Experts of a small language model: 1 pick a token.
Below are experts of layer 5 (counted from 0) of a mixture-of-experts language model. Rows are named router (the router's row for the expert), down (a neuron's output weights, with its number) and show model dimensions 0-159. Each number is 128 + 24 x the weight over its row's rms, rounded and kept within 0 to 255.
Before each expert's rows: "comes before" lists some tokens at least twice as common just after its tokens as in all text. This comes from a sample of Wikipedia text that the model never trained on. Tokens count by the router's weight.

# expert 17
comes before: " the", " a", " his", " he", " that", " it"
router [109 129 185 133 144 141 108 151 170 118 168 110  87 169 162 134 105  97 141 108 137 116 153  90 138 132 133 105 131 112 130  94 135 151 135 138 111 140 133 140 149 132 166 105 180 129 157 137 146 128 133 162 125 126 125 124 127 103 153 131  99 175 128 150 142 133 142 144 176 117 160 126 132 100 105 112 111 138 146 134 157 103 150 136 120 129 139 141 123  83 131  96 150 108 143 130 149 145 140 100 147 127 124 110  84 103 179 165 109 153 124 114 148 126 133  75 113 115 124  85  67 151 121 141  90  98 121 205 116 119 145 141 153 104 114 107 145 134  89 109 133 131 141 164 174 187 145 113 144 149 148 111 167 126 111 103 127 105 137 136]
down0 [130 128 104 163  87 104  79 149 140 172 118 125  90  97 140 138 133 124  82 133 115 119 141 121 136  93 148 140 105 138 121 149 104 107 102 135  98 154 127 114 144 114  68 185 154 118 103 132 139 103 139  67 112 149 129 155 138 133 118 113  96 118 123 120 139 126  95 110 120 127 122 164 150 110 153 109  98 109 106 129  81  98 132 131 170 125 138 129 128 124 119 167 113 114 108  89 126 139  93 151 173 142 123 118 161 147 164 142 147 150 177 149 116 165 165  94 129 114 102 160  86 121 168 115 125 127 155 125 128 127 135 129  83 102 109 122 129 159 106 139 128 127 144 118  99  77  81 118 113 156 120 131 109 125 173 140 121 129 141  67]
down1 [155 137 107 142 132 133 146 134 125 139 138 103 169 133 121 141 121 131 136 136 130 108 117 147 131 172 152 157  56 135  68 145 128 171 100 108 132 118  78 107 156 136 113 109 143 109 120 119  98 148 122 112 153 102 106 117 116 147 129 130 135 120 126 123  98 108 111 113 109 169  92 103 129 125 142 118 170 116 130 164 103 118 116 129 112 120 139 160 144 120 151 112 106 156  61 149 105 101  89 145 150 171 125  84 121  97 123 127 104 126 154 135 150 122 150 108 135 198 135 141 122 134  72 116 141 143 161 141 102 149 101 105  74  94 145  82 114 124 154 158  92 106  97 111 107 135 124 111  95 125 123 117  74 129 143 162 157 140 127 117]
down2 [101 132 152 128 172 160 105 108 123 157  95 142 105 145 116 126 151 137 121 157 112 146 152 159 129  98 107  69  98 117 155 127 146 122  86 137 115 148 101 112 187 138 150 125 120 128 117 136 142 123 151 143 120 156 111 110  94 117 166 139 161 164 158 131 125 117  96  95 127 171  86 149 128 114 107 133 132 129 140 141 129  99 133 120  90 120 145 170 136 169 120 124 135 150  64 160 110 139  95 102 150 145 130 100 147 117 121 129 179 130 215 128 151 150  97 164 109 134 157 110 120 140 101 115 160 156 114 152 148 111  95 116 111 112 126 118 149 139 143 149 175 120 139 172 144 163 147 137 131 130 155 125 102 158 151 117 116 157 122 155]
down3 [131 146 171 133 129 136 110 125 146  93 107  97  99 113 181 106 142 121 176  99 148 126 138  90 136 136 144 135 156 105 120 152 144 154 105 117 126 125  94 152 117 147  99 135 120 136  64 118 160 127 115 102  99 129 155  63 168 130 138 105 139 110 100 172 103 126 166 144  77 123 150 134 119 130  94 135 122 118 156 142 112 107 143  80 119  71 155 140 158  94  96  89 129 120 148 114 101 162 166 117 120  91 152 132 132 105 134 108 127 123 122 130  84 103 132 145 143 141 126 120 117 149 171 118 132 150  83 121 109 108  71 117 126 102 135 155 151 150 154 161 155 137 115 130 106 109 140 163 155 134 163 134 146 137 106 166 121 148 144 149]

# expert 6
comes before: " |", ":", "\n", " League", " team", " Cup"
router [161 118 149 108 125 111 153 211 135 150 151 112 104  78 134 116 126 118 133  76  99 112 132 161 133 123 143 116  86  73 131 105 111  82 121 146  98 126 133 160 137 128 108 147 123 162 121 153 102 140 137 134 105 161 134 125  83 131 112 142 166 103 144 100 126 135  86 120 123  88 141 122 104 125 132 110 136 130 104  98 141 115 124 118 127 120  96  94 127 147 130 115 107  96 152 128 102 152 124 111 102 127  97 149 139 117 142  96 130 128 161 105  94 138 113 122 152 149  99 111 145 112 122 166  82 123 149 116 120  89  45 124 176 170 130 139 107 163 149 125 140 120 118 147 140 187 120 127 142 105 120 120 141 131 192 137 125 132 110 126]
down3 [161 158 161 151 115 128 135 136 153 103 141 112 132 132 124 132 103 133 106  78 134 117  65 161 129 124 148 137 129 112  94 118 142 137 140 133 198 135 164 118 163  93 208 137  98 143 142 146 159 132 127 116 146 134 104 138 165 153 107 125 134 118 119 145 153 119 146 130 147 145 141 134 101 105 151 131 130 152  70 118 134 124 163 158 162 114 124  82 135 124 112  82  89 153 189  95 176  97 118 114 172 103 139 131 101 114 109 110 163 120 162 147 120 111 106 114 104 176 110 128 132 107 132 123 108 162 109 142 131 151  88 136 138 127 113 141 166  83 110 135 132 112  89 132 125 133 143 145 167 134 122 149 123 126  96 143 137 120 112 107]
down4 [150 140 152 144 104  80 117 155 125  64 150 136 132 123 139 131 111 141  74 149 128 168 112  87 127 132 110 149 108 131 137 147 140 146  75 175 111 124 138 100 167 178 167 147 140 121 102 121 125 141 138  84 170 157 115 149 171 163 156 137 163 130 159 116  90 163 147 133 133 149 123 117 122 136 145 146  83 143 123 134 136  98  89 164 172 132  99 123 118 142 122 134 136 127 134 122 132 117 114 127 113 134  75 158 130 153 120 146 148 124 136 146 136 124 103 155 143 174 121 157 128 127  70 138 176 110 100 146 149 121 127 157 131 158 142 115 172 158 118 123 139 118  89 175 103 145 120 126  94 133 125 133  85 165 111 148 146 139 137 115]
down5 [155 156 109 140 107 121 148 135 150 135 143 144 161  97 128 132 149 134 116  94 163 143 135 148 141 127 118  94 107 145 169 138 144 134 160 114  91 145 142 104 118 134 147 107 117  93 111 116 130 128 131 124  91 149  46 159 122 172 117 179 158 128 174 129 138 137 105 135 131 123 118 196  90 140 171  98  87 134 118 122 125  94 133 155 122 166  96 138 115 132 121 125 119  92 149 107 137 152 104 143 153  87 144 132 129  91  95 143 156 136  99 105 101 139 169 147 158 132  99 102 137 109 114 132  90 143 126 140 145 146 122 132 115  93 103 128 130 126 130 102 167 120 131 125  83  97 134 145 178 119 122 120 163 132  50 122 113 108 115 138]
down6 [133 174 115  80 164  90 133 123 135 134 114 119 117 109 136 103 131  89 106 149 170 155 169 126  89 128 107 114 103 161 114 138 109 132 129 140 133 151 157 110 137  70 164  81 143 119 108 111 125 131 111 118  92 107  99  62 150 119 111 127 155 127 127 164 123 133 147 134 147 158 107  99 152 139 132 147 156 130 151 150 140 120 126 120 116  76 105 129 136 124 104 105 136 163 152 116 129 177 117 174  94 146 175 111 136 116 136 136 145 143 107 132 139 148 115 153 119 106 165 143  97 104 129 125 148 131  95 178  86 169 156 128 115 124  94 122 117 109 136 116 159 118 122  65 125 137 102 143 147 142 156  88 137 142 150 170 115 153 150 161]

# expert 16
comes before: "1", "2", "3", "4", "0", " |"
router [128 112 122 127 123 149 119 123 109 140 141 132 123 139 120 117  86 140 134 123  91 118 112 153 124  91 103 163 105 141 129 133 116 202 140 120 126 135 117 170 139 144  94 154 124 125 144 161 123 122 103 117 141  97 120 107 127 136  76 125 115 116 148  85  88 124 143 169  90 121  88 141 141 118 113 126 113  89  99 105 132 107 109 159 126 116 121 116 120 118  74 106 169 129 165 124 145 118 120 115 128 112 120 128  71 199  85 155 112 137 135 160 127 150 131 105 120 204 109 103 179 115 126 106  74 170 126 144 134 125 104 150 147 112 108 136 123 104 150 125  89 178 152  98 125 139 121 127 156 133 139 143  97 152 143 111 144 124  85 121]
down7 [123 113 152 142 142 135 110 144 110 127 120 186 124 133 147 105 155  93 168  89 128 112 121 171 137 101 131 157 129 126 166 117  85 150 130 142 122 122 120 137 119 127 140 145 131  71 141 121 113 145 158 101 157 150 152 111 132 116 102 124 118  87 107 167 119 113 126  96 186 116 128 153 135 136 163 121 103 130  90 137 155 137 160 130 147 166 144 139 120 197 100 135 157 146 147  94 113 117 165 122 128 153 103 116 121 129 119 191 125 120 126 108 165 158 119 161 148 138 157  93 118 109 130  66  79 151 135 147 138 122 135  88 117  93  98 119  74  98 107 129  99 122 131 111 154 168 161 164 134 127 145 129 138 137 101 132 106 131 154 116]
down8 [110 119 131 126 160 125 123 156 141 121 123 134 136 154 130  97  96  89 126 158 107 162 144 106  96 134 123 181 145 111 117 155 104 122 110 111 104 141 102 123 156 143 124 149 128  94 115 117  97 112 114 146  86  94 100 120 131 118 143 106 173 144 177  97 122  91 110 118 151 115 134 148 106 134  86 139 103 132 120 142 148 134  96 128 134 134  96 147  91 109 127 149 132  97 119 149 136 118 144 120 127  86 144 114  68 109 168 191 119 121 168 108 146 136 116 153 115 127 134 137 177 170  74 118 160  79 131 164 133 184 123 125  91 123 168 133 147 107 110 137 140 139 167 126 165  90 129 151 149 103 148 122 145 141 102 135  89 149 158 157]
down9 [131 122 175 123 138 107 118 156 122 137 118 119 109 122 116 168 171 130 125 126 138 133 122 143 126 137 119 133 122 160 104 132  87 116 146 123 109 109 115 156 156 208  87 121  98 131 131 113 130 135 133 111 107 107 102 121 122 142 131 132  98 123 117 126 144 152 147 133 108  80  62  73 152  96 118 140 132 179 142 112 122 133  77 136 115 137  91 100  66 139 106 110 141 131 202 122 145 128 156 131 142 131 136 128 122 124 128 131 154 142 130  86 138 150 122 135 101 124 127 117 132 146 153 115 141  79 114  87  79 123 122  97 121  92 132 135 136  96 129 152 108 123 123 110 154 168 141 149 172 169 181 111  95 139 102 156 136 147 150 163]
down10 [125 133 157 164 124 161 115 157 119  87 125 104 129 167 153 125 122 129 117 123 149 166  87 131 105 186  87 135  91 157 101 139  95 142 106 126  99 145 128 166 135 124 100 125 106 139 141 146  78 122 134 101 122 125 161 125 129 140  79  74 135 132 128 154 168 114 129 120 118 116 123 153 152 143 111 134 126 116  91 117 141 159 142 168 159  96 107 109 107 116 143 102 120 106 162 167  75 125 137 166 146 124 141 170 146 145 165 144 134 119 171 110 163 154 102 111 129  93 156 121 125 121 122 158 177 139 158 138 120  98  96 142 117  85 131 128 130 172  97 149 134 142 168 107 115 137 155 118 125 115 151 130 141 142 142  86 117  82 146 159]

# expert 7
comes before: "0", ".", "%", "9", "5", ")"
router [155 132 123 189 119 166 131 151 155 130 136 125 113 131 111 123 110 175 142 144 110 147 148 108 120 122 132 114 115 157 110 170 118 189 134 114 178 129 149 159 128 123 134 128 149 173 117 119  83 136 124 129 102 178 116 110 174 150  77 129 119 134 119 126  88 141 119 129 107 122 114 115 124 171 131  82 108 123 141 110 108 135 118 151 148 136  93 148  85 132  75 123 132  95 120 143 120 113 135 123 150 160 138  92 148 129 153  85  84 144 181 147 119 119 101 107 114 149  73 106 149 140 104 136 108 139 128 130 123 150 168  91 182 150 130 103 131 122 149 133 107 124 118 160 101 134 174 132 113 123 102 137  82 160 157 156 150 128 144 119]
down27 [141 150 131 104 121  81 130 121 158 121 153 110  94 125 105 104 120 182 130 105 146 142 103 139 125 111 107 129 149 125 160 102 108 128  95 139 120 114 138 134 151 109 123 103 158 154 103 110 139 127 140 149 145 123  96 131 157  78 131 133 108 132 158 102 105 172  71 131 124  90  99 139 144 139  95 105 123 118 130 165 126 135 104 146 124 112 115 147  69 114 142 122 102  77 100 128 107 135 136 150 171 107 102 164 124 115 138 120 167 135 151 105 102 131 160 180 106  89 151 131 111 100 118 109 102 146 144 118 142  92 151 129 107 175 157 135 162 111  84 126 116 141  96 167 158  79 152  97 106 150  80 132 117 116  94 166 112 112 138 136]
down28 [126 160 158 125 110 103 141 123  98 106 162 129  92 126 120 139 117 138 134 103 187 166 150 111 110 150 167 154  81 128 120 158 124 138 151  90 153 144 136 146 166  92 141 106 130 136 121 129 129 147 178 126 134 116 165 136 131 130  93 158  60 157 141 147 126 163 113 143 148 130 147 156 101 150 153 119 125 130 160 173 153 137  73 140 121  98 112  94 153 165 132 148  95 112 129 103 106 126 112 108 104 165  98 135 106 101 136 111 129  98 125  82  97 110 132 140 159 167 157 138  92 108 115 139 138  99 153 123 116 165 155 114 139 143 106 166  94 133 150 154 108 166  99  98 139 116 138 113 129  99 137 108 107 142  96 148 129 154  90 122]
down29 [149  94  93 103  63  89 148  97 157 174 117 153 151 143 116 128  79 113  87 153  99 106 142 134 140 115 148 118 124  98 126 130 125 105 110 155 156 129 124 138  94 115  98 135 111 132 116 153 112 116  80  97 138 103 122 140 129 138 150 108 146 181  90 136 153 104 167  82 139 111 125 126 132 159 146 132 119 109 140 111 146 140 176 126 140 142  93  82  90 118  78 149 144 155 150  83  97 121 110 124 142 152 139 143 123 158 100 165 152 143 110  88 116 154 155 141 111 102 173  96 116 114 154 127 126  98  96 111 148 152 149 160 120  89 118 150 147 127  89 106 127  96  98 132 133 127 122 113 125 136 109 124  97 152 134 148 141 107 131 166]
down30 [110 116 110 168 120 179 116 136 113 154 147 109 146 134 138 123 150 129 123 103 144 135 108 105 170 117 124 104 150 100 125 123 144 107 114 128 118 134 101 113 128 161 140 149 138 116 135 102 103 129 121 134 157 129 103 134  94 165 104 102 123 122 136 132 134 155 155 122 143 116 108 147  92 169  94  94 158 116 153 149 111 140 127 143 166 103 114 145 108 146 102 161 158 103 144 137 128 144 150 149 114  91  78 101 150 135 132  88 124 181 143 142 128 113 124  98  64 122  98 176 100 126 133 147 151 133 106  90 145 164 164 104 156 118  87 152 108 158 156 165 157 103 136 110 186 183 158 124 124 106 104 169 113 140 134 177 158 161 118 141]

# expert 19
comes before: " and", " ", " which", " but", " he", " who"
router [102 139 116 165 133 111 120 146 171 125 153 157 136 141 110 118 120 154 177 127 134 125 136 126 110  94 102 124 129  90 143  95  95 121 155 191 123  96 107 164 119 105 143 103 143 134  95 132 145 164 126 141  74 123  99 154 177  86 134 110 154  79 182 107 129 100 138 132 148 144 145 158 111 131 156  92 108 136 136  80 141 131 105 132 131 124 115 112 111 131 133  91 122 111 129 113 135 149 119 108 104 144 148 128 114  88 147 180 132 116 142 146 102 145  82 149 120 139  94  88 143 110 112 128 114 107 115 174 132 127 141 158 176 108 147 149 109 106  92 120 142 115 165 112 157 175 111 151 151 132  97 124 138 144 102 133  95  95 135  90]
down0 [113  94 160 121 169  92 115  92 136 123 107 128 108  98 169 124 116 124 115 162 115 135 144 141 120 111  83 127 162  86 122 142 118 134  93 114 139 110 140 117 152 124 146 178 112 154 150 123 126 178 148 137  95 111 137 114 131 112 107 119 151 117 116 116 120 117 114 154 195  90 128 155 140 132  97  75 166 100 128  77 117 142 123 128 122 106 116  84 109 118 111 129 165 129 137 120 102 144 102 124  98 154 139  86 117 152  99 158 155 141 170 137 136 172 162 117  99 104 157 142 177 156  97 141 131 134 126 136  93 136 141 122 121 162 134 160 122  90 108  90 112 125 139 143 106 139  95 137 157 103 122 163  94 113 161 168  87 114 138 138]
down1 [ 70  96 146 141 126 186 118 138 161 120 138 114  94 157 100  94 161 121 132 129 144 176 144 105 171 164 131 137 137 135 133 140 144 113 136 152  87 142 127 105 131 134 121 110  84 148 117 120 145 145 106 122 131 117 100 132 106 114 123 122 121 120 128 175 107  87 188 110  88 107 101 131 133 158 133 146 115 143  91 160 158 121 108  94 115 155 146 111 126  81 124  96 196 114 144 141 173 150 187 114 127 150 113 117 126 148 138  78 159 132 118 134 158 148 151 127 151 132 154 129 125 143 137 174 135 122 127 111 189 125 163 111 150 137 153 115 141 106 136 159 130  76 138  96 122 124 112 127 124 118 109 112 113 143 140 113 156 113  99 155]
down2 [102 121 135 167 175 121 160 104 137 137 156 135 131 125  95  96 115  99 168 137 103  97 110 131 128 101 179 131 118 101 112 132 104 148 102 153 128 140 116 110  94 101 123 143 140 156 132  84 101 124 149 136 187 113 135 117 130 110  90 143 117 136 184 121 131 133 164 176 102 197 101 140 110 145  90 112 102 133  97 134 140 115 146 114 125 104 112 163 119 129 118 123 118 112  89 109 110 138  83 116  89 120 160  81 139 163 121 163 120 122 133 159 116  96 100 140 131 134 129 156 133 113  98 134 162 135 127  91 139  98 130 129 116 127  89 136 147 179 138 165 102 126  87 124 136 116 140 129  86 114 155 130 107  90  77 134 143 111 151 109]
down3 [130  90 101 135 138 126 111 103 139 136 169 117 104 123 153 133  96 147 120 147 109 121 102 109 161 108 134 105 111 105  84 120 106 139 132 128 150  73 164 118 129 134 141 118 125 121 122 121 173 107 148 140 127 141 126 123 102 120 167 126 139 167 126 160 146  93 114 114 153  82  92 134 104 123 123 148 123 105 115 173 158 130 105 180 125  87 105 117 153 122 141 142 156 159 106 144 138  90 141  95  94  86  89 153 156 154 137 101 152 130 127  92 112 153 124  74 143  98 177  89 135 116  97  79 197 168 160 143 122 127 111 119 105 118 118 127 141 104 111 152  93 123 129 126 104 137 146 134 105 109 104 156 145 131  84 139 116 156 130 161]

# expert 12
comes before: " the", " a", " his", " this", " their", " its"
router [ 87 154 144 127 144 114 152 121 163 134 135 123 155 164 144 124  96  96 182 121 135  91 146  82 126 116 110  78 133 119 136 114 115 140 154 144 112 106  71 106 149 131 142 123 134 160 116 130 153 124 138 152  70 147 129 134 188  91 147 133 133 137 156  90 144 128 142 168 103 134 126 128 120 148 132  89 131 160 114 100  81 130 101 131 123 151 116 139 134 107 123  93 128 118  92 132 128 131 118 119 134 157 153 109 115  82 142 168 116 134  67 108  76 139 140 149 143 148  86  78 139 106  97 144 156 101  83 106 137 102 120 153 154  84 117 106 111 114 115 104 152 134 163 100 127 114 138 139 140 100 134 127 102 102 129 127 132  94 152  98]
down0 [139 128 128 111 117  99 113  85 140 110  96 141  85  74 146 115  91 118 130 126 115 156 117 152 126 131 118 143 118 108 160 135 109 138 140  88 145 127 145 107 128 111 102 118 104 124 102 166 153 119 130  56  78 140 125 132 129 147 107 103 122 150 156 156  97 171  90 115 186 121 147 118 183 184 149 137 144 145 144  86 140 130 143 138 134 127 158 116  59 120 117 105 105 133 160 112 131 166 143 111 125 138 159 118  97 106 134 140  65 101 142 138 128  89 151 166 113 152 133 132 137 138 131 128 112 125 118 188 106 137 119 122  92 148 129 137 119 114 120 112 109 118  92 145 155 147 161 109 117 121 119 130 120 124 139  74  92 151 117 117]
down1 [132 134 103 142 165 135 101 173 113 194 113 115 120 128 140 107 118 137 114  72 119 172 121 115  90 142 140 118 109 117 104 121 141 102 166 102 125 129 113 112  74 116 181 166 115 141 133 141 158 171  90 159 132 106 163  91  83 153 103 130 134 138 164 166 133 171 120 156 118 131 127 140 156 159 145 106  93 128 111 144 145 108 123 164 131 117 131 116 115 113 158 154 138 127 154 147 136 159 139 117 138 133 137 118 104 134 142 148 186 123 107  98 150 136  96  99 108  81 148 126 152 118 147 140  85 145 142 117  89 151 129 157 137 117  90 134 127  95 138 114  99 118 134 167 144 129 146 143 128 144 121 164 145  77 114 149  94 172 138 121]
down2 [122 105 146 117 109 126 148 106 149 143 124  97 202 133 150  93 137 128 121 160 108 107 117 121  97 108 136 121 118 169 108 113 114 103 139 117  56 130 149 121 120 142 142 125  97 117 147 112 145  90 144 124 159 136 146 104  85 114 157 159 175 148 133 112 161 139 119 166 120 133 153 148 148  79 109  65 150 148 132  78 128  91  87 145  77 109 139 137 112 145 123 134  92 107 132 136 131 113 133 100 113 125 127 134 152 164 133  72 137  99  96 113 124 171 158 123 145 129 133 116 147 115 122 143 141  81  89  92 123 144 114 120 120 119 108 122 154 144 107 101  97 136 116 152 129  93  86 145 135 132 137 111 111 143 122 123 128 105  62 122]
down3 [ 90 169 127  75 111 123 105 103 107 131 115 102  99 129 104 112 150 158 118  87 142 157 144 125 129 127 118 130 135  91 136 147 115 140 101 168  98 164 105  79 127 146 147 109 112 155 133 139 109 167 128 155 107 114 128 114 131 159 160 140 127 118 142 100 123 128 126 119 158 132 148 101 154 163 160 145 103  94 123 117 113  75 143 140 116  53 136 146 128 102 117 132  98 136 153 134 121 124 167 106 165 153 128 182 120 121 138 133 100 134 162 156 131 114 145 139  81 139  75  86 168 119 195  67 138 123 147 138 130  98 130 131 131 125 154 147 122 107 157 133 119 149 109 150 130 107 149 141 130 122 146 138 124 150 163 175 119 142 154 146]

# expert 0
comes before: ",", " in", ".", " of", " and", " ("
router [ 98 126 138 160 125 109 139 150 159 141 163 143 128 157  99 118  83 129 181 132 125 114 147 135  96 107 104 118 101 110 142 110  98 105 148 168 108  93 127 157 108 108 142 107 106 169  84 147 148 171 107 159  84  98  94 169 147  89 137 112 155  98 159 107 113 123 127 141 148 150 119 180 105 156 151  95 104 148 140  92 147 114 110 144 126 124 102 110 131 126 134  84 134  98 134 126 121 145 138 109 120 139 136 154 118 109 153 132 111 108 157 146 111 129 134 137 133 134  79  93 138 117 110 143 106 123 101 154 162 128 129 141 182 114 150 146 116 126 112 107 151  84 167 116 143 166 108 154 142 134  80 137 146 161 160 134  84  88 114  89]
down3 [122  96 142 138 160 166  95 200 132 109  93 118 148 102  80 112 119 113 124 123 146 116 102  81 137  94 166 113 148 102 142 122 107 104 107 106 158 130 165 115  98 147 141 151 152 151 136 157 119 140 153 133 125 115 105 119 126 125 152 159 142 169 150 126 175 148 169 122 171 126  95 174 132 152  93 168 143 125 142 131 101 110 106 143 125 127 116 147 165 132 140  96 163 151 111 100 154 122 122 127 146 116 142 167 150 134 138 116 190 122 113 122 154 118 119 180 124 140 135 145 129  99 118  79 110 124 130 154 142 135 155  94 149 169 128  70 161 144 137 128 149 126 127 104 142 115 123 102 128 119 156 104 156 142  69 117 117 147 129 120]
down4 [115  73 123 142 136  89  91 134  98 154 114 136 131 113 157 156 119 144 155 105 116 133 113 125 131 128 158 183 108 129 151 158  99  96 168 140 146 122 134  72 140 135  97 117 104  66 150  91 151 109 108 120 153 117  95 140 115 131 167 142  73 107 139 139 106 141  92 129 137 121 129 146 160 157 131 115 161 120 192 149 147 115 147 135 124 122 110 129 121 119 147 154 130 150  70 138 115 102 150 157 109 117  77 110 115  91 143 121 160  94 115 150 136 113  92 116 151 166 141 150 169 115 102  96 144 112 122 125 105 165 127 125 124 147 144 129 123 127 156  82 128 150 122 144 114 160 119 162 122 100 139 119 137 147 158 168 125 113  95 166]
down5 [125  99 124 126  80 139 145 171 129 105 125 112 156 126  82 113 105 135 137 130 129 151 112 128 114 137 163 136 124 103 114 140 148 106 103 134 125 144 151 125 172 146  89 134 158 140  99 114 180 120 147 125 176 133  94 116 113 114 149 154 145 130  93  99  99 112 110 138 113 118  86 151 133 166  86 136 129  65 123 160 111  91 116 113 137 114 136 105 131 139 111 132 109 130 200  88 113 150 149 165 103 113 119 138 111 115 100 133 184 105 158 104 128 116 111 122 126 153 154 123 146 181 161 192 141 117 153 160 137 100 112 120 136 135 103 129 137 122  89 137 127 122 128 129 152 140 122 174 127 187 167 120 130 134  89 138 158 143 113 140]
down6 [142 137 158 128 100 142 132 129  94 112  99 121 156 107  97 136 130 127 132 156 117  85 112 137 157 147  77 162 142  84 127 156 118 147 127 115 149 111 134 188 136 131 104 110 102 138 117 145 174 110 150 124 118 145 106 134 132  88 120 145 106 139 109 168 129 144 106  95 127 140  97 150 100 144 123 115 107 118 120  98 115 155 128  93 101 156 142 138 179 183 137 101 165 146 131 116 142 131 128  83 168 115  93 175 104 124 123 118 130  91 120 134 108 133 115 115 104 117 126 121 118 124 159  90 152 109 121 153 132  94  92 165 148 171 155 106 172 121 119 150 138 160 107 126  90  88 179 153  96 141 117  92 125 145 120  61 127 112 138 122]

# expert 22
comes before: "0", " |", "1", "–", "2", "."
router [193 113 134 115 138 153 131 191 142 123 104 122 121 151 107 186 128 141 127  86 154 108 132 126 133 143 174 110  93 123 151 134 110  99 105 129 150 125 134 168 148 155 133 110 153 143  96 145 128 121  78 133  94 143  85 158 176 126 138 102 137 131 113 119 138 155 118 142 111 122 124 122 129 133 206  65 111  90 137 129 135 104  92 140 153 152 114 159 117 136 112  80 156 133 128 148 141 125 139 115 140 116 153 125 133 174 144 127 117 114 103 158 110 136 127 149 196  99 122  86 117 151  94 122 121 132 109 167 101  90 132 133 125 162 129 135  98 106 147 127 118  84 138 124 136 134 167 149 118 113 110 116 130 148 147 134 130 122 164 100]
down27 [127 117 138 170 146 102  96 120  64 122 136 117 124  93 153 119 109 170  96  99 145 149 150  90 140 121  78 121 158 131 121 127 160 135  97 124 118 106 145  89 147 128 106 110 120 111 114 108 102 140 110 123  90 128 143 142 118 149 161 121 108 108 142 163 193 130 149 120 105 125  89  91 177 129 121 111 110 111 144 109 155 145 137 148 137 157 103 139 149 110 140 132 157 139 127  84 128  86 104 147 112 128 103 137 161 118  89 144 141 184 147 153 121 187 111 117 158 139 159 137 191 155 141 168 119 138 151 143 135 146 118 158 103 136 164 148  78 107 138 100 131  88 135 101 138 122 109 134 152 131 132 116 139 152 120 124 143 115 127  88]
down28 [138 107 102 143 165 138 145 120 123 151 117 154 109 144  79 133 144 132 112 105 129 162 151 129 125  97 133 145  95 155 119 148 144 146 121 144 107 172 134 120 156 180 122 122 115  73 126 105 135 129 120 144 137 166 209 149 134 119 145  89 142 129 100 108 128 138  96 142 100 128 170 130  89  77 125 163 172 137 140 101  98 156  97  97 173 122 132 161 129 138 142 133 149 150 127  98 162 135 103  79 117 141 142 115 146 111 134  85 136 105  94 161 107 144 133  51 123 119 125 132 151 118 129 142 173 141 125 152 131 131 130 150 143 126 114 132 128 120 158 121 153  93 103 132 119 133 111 149 126  99 125 169  79 105 115 162 157 152 118 145]
down29 [167  81 155  84 106 156 112 121 140 129 121 137  98 120 135 117 108  99 113 130 113 144 112 132  86  59  93 113 118 121 132 170 103 118 120 170 110 133 122 169 118 106 175 122 145 125 137 126 173 123 131 116 150 117 114 161 105 119 101 172 119 121 146 121 150 157 104 101 130 158 123  84 136 128 135 139  97 133 117 136 176 103 154 143 121 113 127 135 114  95 144 105 177 119 134 118 136  77 144  91 123 121 177 163 123 146 132  94 104 122  98 121 130 137 151 120  88 122 120 113 113 151 108 134 139  96 143 106 125 106 164  96  91 146 149 124 155 103 154  81 120 124  72  91 142 115 117 158 136 143 186 140 147 141 103 110 132 170 145 137]
down30 [136  99 133 123 127 111 115  80 129 141 131 155 144 158  81 165 120 149 155 136 145 134 101 104 106 124 141 119 169 138  54 164 131 119 136 114  73 125 150 123 150 142 110 133 138 124 139 118 115 116 124 103 120 117  82 124  96 126 125 137  91 159 118  69  98 131 147 133 160 127 127 106 132 148 122 143 145 119 121 148 101 154 132 107 106  93  88 114  99 145 133 116 156 135 177 137  82 128 121  89 147  87 140  82  89  94 144  88  87 130 123 148 147  94 116 124 148 122 120 133 128 119  99 139  80 140 107 110 155 123 158  97 148 169 119  83 126 126 152 151 138 137 144 129 156 118 100 121 138 168 123 100 120 117  72 166 109 166 109 125]